config.yaml
num_hidden_layers: 12
n_experts: 64
normalize_top_k: true
balance_loss: 0.000162
balance_bias: true
init_std_router: 0.0214
norm: "layernorm"
norm_eps: 1e-06
beta1: 0.9
batch_tokens: [65536, 131072, 262144, 524288]
Below are experts of layer 3 (counted from 0) of a mixture-of-experts language model. Rows are named router (the router's row for the expert), up (a neuron's input weights, with its number), down (a neuron's output weights, with its number) and show model dimensions 48-95. Each number is 128 + 24 x the weight over its row's rms, rounded and kept within 0 to 255. Numbers have three digits each.
After each expert's rows: a language model's description of what the expert responds to. This comes from a sample of Wikipedia text that the model never trained on.

# expert 15
router:091094113106181111164130141118075173174142146141113121145077109092131122095143119165154134176086113154175089119139103121144107142154115165143112
up0:091108138126131178169138167130091142135108128121136115116102125102168144134131153095105157118165138153150078141081121094107091167158142156134154
down0:138168162145117118110150127121083194138126121107133153115138121116122132087098145131152128142123093151140148160132143114126127103096139099103109
Articles, number words and opening quotation marks beginning a noun phrase or title, e.g. a, an, one, two, "King, $.

# expert 6
router:089111133113133133162138091130087174159154136109119146122099082093127095120153166120127128138110114101164106104140167147094089091143127139127104
up0:152146117092154151164130117127165118127163114096123090131079120125105157121161126113092119138135142110136108147106131112169143096122121138125137
down0:139134130149112134157121117126129116099104130131127146136147126150120167068118120100123176151097127087076114141155135065107119115121127153130125
Ordinal suffixes after numbers (10th, Fourth, 3rd) and lone space tokens in empty table cells or between words.

# expert 37
router:110127153110132153157144129120092148090146126122106120129143129115144158137155159107147115150136098168152087144182122115103112098157111144142126
up0:119168147119131119144158087047150134125157094141116113125159142171105129155136114105117086084104118120153129152119143133128098128114150132133112
down0:107175113096122100084105152118110111160128123117133160192155094114132121172111131097114121135131093144140116127128131088117136069137120109215097
The word by, and opening pieces of longer words such as comp, en, pro, sugg, Car, as in en-zymes, comp-rehensive.

# expert 19
router:124136126094145167153127116115107164112111132118145097118128094088107105152130161092153128179112097163158067107136114111112125116157150172097099
up0:133145181137131110101140071087112129127144085103119147116144109082116155129111117115152126135117105111153156166130118092089120098137118131115137
down0:111119146140134185168130137112133090138136119132105132104115133135122090155132129167091131103179106159146128125134120148112131085193111116159145
Year prefixes and en dashes in date ranges, lifespans and scores, such as 18 in (1790–1851), 190 in 1908, 2004–05.

# expert 44
router:122103147132171146169136142115114180123147180110138129136127093120137127122153121116112140120095142140147078116148143131118120101163122156101085
up0:089111143120089098132148121127132100116143151130115135126125079069115106120156106089164101167129088090129124134112167152150124143145126164129145
down0:098111112167136128137126141177161100096092127075109114111143127122154148086122129122101106138134090160110134115120127157133174156131134139078148
Pronouns and articles opening a sentence or clause as subject, such as The, He, It, This, she, they, followed by was or had.

# expert 13
router:135112139131143136093161124142073176103096119125103126105088092130152152121155128120168118151122137150162072165117074109131127145162102159125130
up0:134130114130137136135148083133140109151108168172151160143159125116104096149152127114159135152127122145136098133155144166156107124126119126127105
down0:166151085108099137119065104121123117153082111122110131146116125145106128132107138134130122131173129138139109161131106179143163152121124124122103
Short word pieces inside names and words, especially plural s and pieces like st, ist, al, as in El-s-ie, L-ist, st-eel.

# expert 8
router:153095151106145147130118096172082174115130162088156126126090070123117097139157144121114119138143122130170086166159169155122089120132161162072136
up0:168135110092111130129145160134082105144124116112102120111141133112114114146135114118106137118114129133138129111111122106107189174107140163115143
down0:144141069171152116093142132162101106093160170135132072133123141089119151134068140129121107102157111108102137078159144147154095110093146157145144
Capitalized adjectives and titles before a noun in names of states, parties and leagues, such as United, National, American, Junior, President.

# expert 1
router:121088134085159155129118114101113132120128132085142166093062067129108113138157116109131143153126135142164106137122164150119097136142162181082101
up0:131154126146126107137149160117118134121134140136111137128090106135114171122118118085138095126051084132132106076160141174157152065155156130083140
down0:106128156104135186119104125097144183085123107129153116125172142103099087118084129187133117109144157055113158118104123126135139102126129134157114
Head nouns for organisations and places ending a name or phrase, such as film, team, University, Road, school, club, County.

# expert 50
router:154143150121109128172112132137128130143128139100114140101129109125143114118158116121114131145136076149213100153108146124107120102139110131131139
up0:152145140114121158179145111102087113149197114118139107133123107112148125147133137165082131135124101163131104152152153182129114094150119139138126
down0:122135143142099072118149112142122125121121085173128114119149100136101096145172052152142167137141188100122111143143112148096119111131112118101146
Middle pieces of words following a first consonant, such as ell, ill, ick, ock, ood, as in cancellation, cricketer, Knickerbocker.

# expert 43
router:133114122095183127142133115121124171117136160102164143097142070119159114113131143108149126142105102156128075158125109128112117087161132140098122
up0:117084112147110144138101132143119150110116158125110109154133124116172099165173118116112177141151128129138129137156151067080140140119137133077100
down0:136076119128154135156149131140134132089126128153120119143118135138107135117081120156099100121156135155172127157123123164114146126174129116122147
Table pipes at line starts, digits after decimal points or commas in coordinates and counts, such as 52.7, 10.26, 16,010.

# expert 55
router:126102132053156129158114080120125118137124140107157134129090093098121144116147114102134126178097127128173099120155142126109141133127106134109099
up0:110153145129130139128095162151105109120142129105129143093185132163129101128067133135089131160080104119192125124133170139093120144108153149131129
down0:097115178145120151148134173079135101114093099138122094155106147144101151109128100111144154129096144134154120114140092157108165147132137142123158
Final digits or whole numbers in vote counts, statistics and years, such as 153, 147, 47.3, 1850, #16.

# expert 20
router:165140176086153097106115107111093182154129112126124144100113082140109145162155125133117140131130121135153082123114163169112127142139151189057096
up0:127124098158098139135190136110091139108144116069143161146168113146111074154083103104151121106137114157153074127103129121118093120156123169107126
down0:109099103096158168158115134128138107138161128139167171129129167113130177139102118095107130095146144114152133054110131110102138137133117124163135
Word-final pieces such as s, ers, ians, lands, burgh, ton that end plurals or surnames and place names, e.g. Starbucks, Pittsburgh, units.

# expert 30
router:135127145110170141135168109114124171134122124124118162103104105149152098143128113080158114116136126142163116117134129116151101136144136174050080
up0:158131151085100145115094146125144150120108157128124118105136145153130168119094113109110137126114110150122108122111094146137156130139166136127076
down0:125103106156131120153100175161129121113094177145161103116110117088097184138098141138099122140080136120130130096101140104133159135119149144125116
Word pieces following a capital-letter start, especially -ch in names (Busch), plus Tele, Native, Anthony, Polish.

# expert 56
router:136126157112146119139146116129083155141136137128096134114105081065151128139148129101135095140114133168133099125129148110110094119185116147135089
up0:107123143105129142158170145147128110154153162123127122124114094153110112122159161111139141098132131128135147113125099193090160065088121103135168
down0:165108119132144141131137138120115106093102098126114133154124155083117102160088144104140098122120127122142147102163149119100176107109093114101132
Articles and possessives right after a preposition, mainly the, a, his, its, their, as in one of the, of his sons.

# expert 53
router:119112173136170121120151117118104113150158103093104129091153091062151113147156108144115118153157137140144122166125116159078112134178108128101119
up0:155128137130137136126152149128077127166129152161115110131107120127166165174112140142126104133140123168137121151129094139137161105142153169133184
down0:119141127110129131137098148092134145114145106120135113135125117090131135131122113120116144123110119101160131123117149133162136120130112119194152
Closing parentheses ending a name, place or gloss, such as (Swinton), plus mid-word pieces like ar, am, iv, and the pronoun her.